Below are experts of layer 9 (counted from 0) of a mixture-of-experts language model. Rows are named router (the router's row for the expert), gate (a neuron's input weights, with its number), up (a neuron's input weights, with its number) and show model dimensions 240-319. Each number is 128 + 24 x the weight over its row's rms, rounded and kept within 0 to 255. Numbers have three digits each.
After each expert's rows: "comes after" lists some tokens at least twice as common just before its tokens as in all text. This comes from a sample of Wikipedia text that the model never trained on. Tokens count by the router's weight.

# expert 26
router:088147115098098115107138103142170093171151115117103118164114144073167140101111164106146120119162133116178156132116153110119152128120188187106125121097114152083157157077087132143167136097166123176101152079113133156127148133090139164089121152
gate0:124114128141126075135140144122114140118084123085134106139137150083127151120102133095131105118110165134134127117152130087133125114112151152134069134142129162135143125129112122124142100102106131142090183146130104128078136133138133168162108107
up0:161100149139072149156133116172104128136162125139104165170166131144125114155122110103085131173127136129158135133123151145117148157149133149134094168131110147138146169100125172158134139104159113106123140158149091124135136100109135122115139098
gate1:142128132116107086098137141143174128122128132090162154134159122127151126150139138124122109137164090154133146114141151150100116094150135158065113117137134142087144201131127106130127131174142139132157142100111104149098162110114122155178126145
up1:129113105119144153151119112107096149138140121143096112113069129124105109107135111132146164109086178102113136127117116121124128134095119090164155157137124089149120072105124130117118131104140121133106111157152168101171118138124134095064130121
comes after: " |", "\n", "–", " 0", " 1", "|"

# expert 14
router:119150155097109119128115113142128118147116134137094176128133138087139086100150167127146173122145115149128099141083101157136134151136133122119123121123157129114099127139105152140130109117137191141115107140128124140168100094174113144123144108
gate0:122152127146127130105127171160138124163129143162079136126136135131167106098130115114140139135148098127134118102128124133119113155124119106104134143130133077161150134153173118181092115087118116123146163137100109153125078099155099115114159142
up0:148134090156116146125090107117092165086091094085125115142138092131119152131114156113124166150126130133133151146137104110145096130142160088094142130124095129121151105116142146120131135133106109124149098133108145107136121121149123111142156102
gate1:129108109117106129168147135120120120122098151106116090096123125172134134130133124124140068108068122142172133140100104090130113095169122145120083096100127151147125151149173117135101123088090126098105133166123150159105126128136172119089105071
up1:097095143117115138113127119138100072104113138156115106116155086141150137131124106108120095113161135131156116145116087129152099125158126110151063096085138157085102143149093141159108111114120093124126123116139165128098090140143129152130130101
comes after: "\n", " ", " Born", " by", "\"", " Succeeded"

# expert 22
router:119093146104138059167134167139117123123132109133136108139129128174103122163133101094116148131089125162081149125166149103155095156119091140139124150147136132168106155118134100120158125117101136111141083120134144114103146142085106091089138107
gate0:179088161101149136154139135140082135093113086160075142076141142105090143077141163098135115108127106156124122121156123115109106108107110172119101139144128126135128120132174162122152133137157158122128117116164100158104126125141087127114112133
up0:143093113128127117143103138135115110142153119160099123139148131145141119117115105102161172107128163117157157098111063112078168090087138145108120141176110171167134161119156126134154107117101144133134094113165135151149125117148156120135140107
gate1:083098109124097141115138116137166131141150134123128134102092096123129100146115177180154135124113143093106155116089169165108125142197146136118117183142120107101136175119143145113153173101137135136135130100114143125110129073103109129121171116
up1:128148157123111152143145129145147149171141108104157108119110111132104125135152100185181141175094171130158122106094125152140085148167141151097143132153143125118105085149119170128149158136088142150145130114133120126131124117153138131114149105
comes after: " the", " a", "-", " and", " an", " The"

# expert 23
router:144121089111119069149110101113117134126154099060097167102136094125125130135153139109163137130098094102150139151169118141126114129185113152127143127166139091131105152120141117114068130136100108097116120104108124130170178138133119127123083147
gate0:111117100164129165131112106164097146157120095172095121120123112092130174088166139166125162156145153121135090143147127122106127124137122152149132110113155086146128153164151105084101114139128142138155099115144100114149147159132153117121069125
up0:065092121152135158146121118167119131161129083163124106127141125114139195112148128184127167112135104125183065125126126116095117111128133115106140110126178140154127155174137099117100129123152150158162138146136122116166156135140135124124088097
gate1:070136126114150121119147165123101156163138146119132092132101154200114077116127134073110145112123133161120109093162133113124125134094119137187121157151126134126123102118130138098118183108145095121136131122148132110108127115134116092143156112
up1:156129111139128129139121123121167113114140145163099173102201122092121117136125155156161137128118160096132123102117179181129103106169160141103147087074094195108097098094175136131106058141120141133124115117152135152126166156092138130170125149
comes after: " to", " of", " in", " with", " for", " on"

# expert 29
router:192155154123133167086148088156153142158124128144101118118094118127129117128093153114148116125165118144146181115135127130171160110119141142154125149116157160150184099142141151082141108142154115143116116078118126162142117082112166116125096151
gate0:148140099048127131141086157123122132080116066104127148134088098132103143159126161144170130084122135138080161137143104141113125090112135113137146098131153118128101171173125091123130139123154089160105084101105125167136122097104117124171145115
up0:124157103066140117156104128124120112095117126182138095123136128107098138179126168152130118098140127110112127135117140133120144110107154129120148077097131104128108166171106082148114134113104131129154100079099119119135137120125105101152140150
gate1:121136127119140111110100074117107107142097130130106112109136137124155116105122180121131162135156134175115143138107139097133124129186141104141145152162148114084142111161135148162148110135121123162099099134132113147150142139128102177101156079
up1:121128134135131115117122108104118135152099114135121114101134142132128117114146172131117178136167132173141134125099142101132108120166133106139142145159130127104155109172134131166154099131131117156116093144105114146129166117120121192111170091
comes after: " |", ":", " (", "|", "–", " September"

# expert 1
router:137120151144140092112128099148113115120087135070122136177119140100111131095103107150116085128157161112136139092171137154107172126147149178168100146120142133082132114107094147166146157131129182155102162135122124150105093146115143166147133098
gate0:149139114126159109142128197163150142138117111122122162132136121134124157138147108097191148139164115146123166087116134089155125109097102106115159127170132083145177137124087123154113140144061161161128132131126125127148113089109153165204126117
up0:129120122105137078126122144155127137121116118140102148135125111142124135107125156130176143161132109130142123089101110105160125108114105078174148124202113142155134124103143107154096159143099161136097093089119140122136113103126152192181131104
gate1:123095176141151127127121118124068084140169082134106104099144132142161100118139128124095148151081122140177123166192096128097141107146117142172091148127093165138121115156117136128122121138073116104108139131117147124135133138158140127130107139
up1:161108169134125104095116065119107132122144099099129106078176102143164100150146179159102183080113141120117104160124113129082149135149123123104146134126110177156105117136125175075140123149080140112121151142150130141123148133154167150121129138
comes after: "\n", " |", "|", " ", ")", " 0"

# expert 9
router:098151121113172161154125163103146129111112112113171124101082123142107169151090163151176129134081168148131157112171116126110098134112139136128171121137112126089096089145129162096150138163120166115144131165161117126100132142146105127131150120
gate0:154172130136157150132140147137131137116088101120105136132121138175151121134136170114170160168131149138117143109112134132107124124141132173082118085150108076113174088157127138116121126126114121139138109131139105082095126145150126091104163118
up0:146154109164109127135161142083133142100156140156151168124147121144125124082151158120143136147162180130158115170140140095127109113087123147128115145156124162110111078096134101177125133075108122117128098090153110088103135149186139153127098138
gate1:134142104120139100105106171145109102200120068127161107155077096131107181155115083097115113130139110098113140112113176107134129136083126118153136168166128123136120156142113124116127172122142122119114122147118127113135125118107145184111114117
up1:110153123081128094123118145137137082115115116141151086147086119160098155140105087119129078108080094094134148147141145124156131168066135117114156111132095120173127160126101120106121123115151096119106155139156133087126141123135150130068095131
comes after: "\n", ".", "==", " ==", " The", " It"

# expert 25
router:147178127113124123121105156124141152126147114137141098123187143157135080104143163150181097151148125100127107112158126156138104136165091160142144177146098144108089106121134113093126125117136122158158138160086095092160152137096142046180136106
gate0:091132153149169164089180088172145145130138132182146125143133127147108115111144113138124130137114161175099095110084068159090111111128130096106121186155111127135148127162100116171150164144150155162155105104120139103095144103152119116175155096
up0:093124138147138194098169102144133139130149119166129103158142122147126127093152105163127135169127134173117097108109111139100092142125110105108130183174139130153157130145129092131113172117132139146143136091123127118100145103164122097209162121
gate1:098136143147158104095103152145122121045092084136098120145136056098146161115123142139116110115131154117120170151105131150139125134120094138117146130075141096130112114155140117134143161117156144128098169094120084138114121138113139107089119136
up1:147051098115112124146119102111165111120111156117101140104131127111107109108154125140149143121132167158137098138156089109154123111086116110146186131122126135124094161090149164129127165122149130146072137135130160134114115133129141147100155103
comes after: " |", " he", " ", ")", " He", " and"

# expert 10
router:144098122130097137162090128110122126111133110110111109146149158090130139136137098114166148129119076095094162143125142114099144115148129148138125126170097128130075181130120088133170134135092114102163128143116119128139169118131071112120103170
gate0:137136146129157105094080129103096160136146119121134113155130130149173141119111048154079103111150089172151112118155148112095163114117092068166132112144102143115108145136116100161096157128142109166140124083126135148117176156140102089137099083
up0:112123125117094140135169128177111123121083149128126175109100116110085093125153174119167150127113156102117151136090107131153122127121145153103143131124155121155084118118157136085124069137091158111078135149124117144132073112119157211132172179
gate1:124147148113147108117179181154137145186135136125148117084143153146107137159119110090090144177137122159179142125129129095082106113124111126143109105148148120109135118110133133121134126092144136136111112155165115152120127151123136126079128116
up1:097147129093135109111162138138135159153155150130148122096139154149111122126139119100136160168160114140141137143152087120086114109102131144123127136155164137108138109091130113142137160097139144140101123141156097141097128164104135146078132115
comes after: " of", " in", " the", " for", " at", " to"

# expert 12
router:153158143143144141122144089114189137138118183147135166180120113117109143113168118108129103138138135113152111124113172132145158159118147116156132152114162113117118139141110161144144151121135170121118106162146112150116083076152143122126139149
gate0:093168169107108112155111184143108154142156163131149132112157147131139139123091100080097088134122122145137140122097131142147097144154107166096126095131130125105177174160111079090124160118125143111146081137117096127124114115135108114130130147
up0:155121131169119134086165098165139121091150091138081107132119131154086104161149162177112136174144146118127091094145113113116150116143122079126112128159144179156102063106161127177094071139116112118123148120159127113144141152130142119124164098
gate1:124072123103121190140082136133079121150134107122136167097123175126149107078065090109155123117143102087138141134125151111107110143143127161120112099111108092108114142144119171121128131097119144165129138139136143123135117135146109175137124120
up1:113141163120151099127152151096184098102115069128092085127135074119159138158143131113107150150128127155111126102146141150119145112128138098162113123155101138125127105111156136130136144153184095093142155079120099145113125114088177130104101129
comes after: "\n", ")", "-", " =", " information", " career"

# expert 11
router:133099137123120099097100117162102109134125136160150113103161143127117124109118099126068137130102079119108122099132076158097112119144163131131115124171100124137179137116103139105129087118153085146143109153115143122140104133120109177120105135
gate0:134162116165140080136161121109137152097159149126149099152113075145151118150146125178106122137096174119159118134144074139089087087122133113092111121097108113123123150115080130104086128111115176142080129135102124155168114121137145128150104100
up0:127139155145112168114125147126095115161137102149107113135170104134136106134137127094112164168158096127117139130128148065112151142184137138135125174145129117103126142177143117125195171143112122139175099071117104139150114107106122107136102150
gate1:091137129132158097098075174150151116106155142105083120138211140134115139117125162135118146144123147125141084122112155106086133143094120129109125124126112122144102144120136128109160132075139101107129154073087122134103126129132093126166161132
up1:173106138124106139116108125154089104137115149160129118128129182143126136141173129120114098117161153095148107155118136129145134144107108150112106143127139099118197107132155101126127128141117172098141109136155137164106109108183152122146142116
comes after: " |", ",", "-", ":", " \"", " of"

# expert 19
router:159099143147126166111129134144129138130128178136113161143106138143162111138091125140120084079155154140120138079106144122157172123143121177115150148099158132125130104155147100136137157092150134146115202066137097159120146126116160132119109120
gate0:135099096070105125137122119128095164131139124127180118142106145144106113127109117126131112096171167136131138145091128146168118150104142135144139136155108092129151099128168169109141114137135146144181117074144144136169163102088132149139182119
up0:127121154144137147097132152109150107118164117157136099143176138131157130139108139104129114158061156144129137118116148112118120144131105138118139102128130155129139117133139142101134146097110134115089131129130109125139124134154115152091079093
gate1:166135116119116122142119141124094143152088131108141164147130104090098150141128145139148115106098147142141150105135125149106087107166113109109142113129127153135140146159116197150114149136149098126108110110110137153143119100126116153113104124
up1:187114132095108132121144160103088118163115121142127128096158093111103094136117117126122136140121114149109125115114145142101123118140127094141138144114129151113120146142132115161111132130129084122125120144142124113153109121109141154142130134
comes after: " |", ".", "–", " (", ";", " 0"

# expert 8
router:113124118102100133156092122131075141137097150126102115171142109135088115118155097096131172113140081150100136107129171112127111151117111140152105139131134144134159123144154096129102084129134111121142110150133146101129117098133085147126103108
gate8:149113092124117124100115083115118114133127116160130151111115130118113088140143101106114130072146152145099162132150107122178106112122172143141103116124135132138130124082126093105161159075169174143135118149151120129107121124148131151128093120
up8:115148167130125094087116123162095144144109125082141135085113122096147145116082129227143072127156081095171119128103108151141148140099134109169142100204133139102120149150123094121118116165120134154113121167107135119119107162114116127115084120
gate9:098135101150094131144135119085081124120128112138095185073148140140145093098164075114153160113143114145136112129106150143135158129128071101137087158110171137093137123150098121094107116101127112127057111109115094152075094142124110131161113130
up9:183135137099160105123081093167153118152100151143130137182084149133097186136106161128132105116102128116130132101107117154151111099153160167128148114105104124149161096112134136138115132122133132125145136134132105103145145111121118127117136106
comes after: " (", " \"", "-", ";", ":", "/"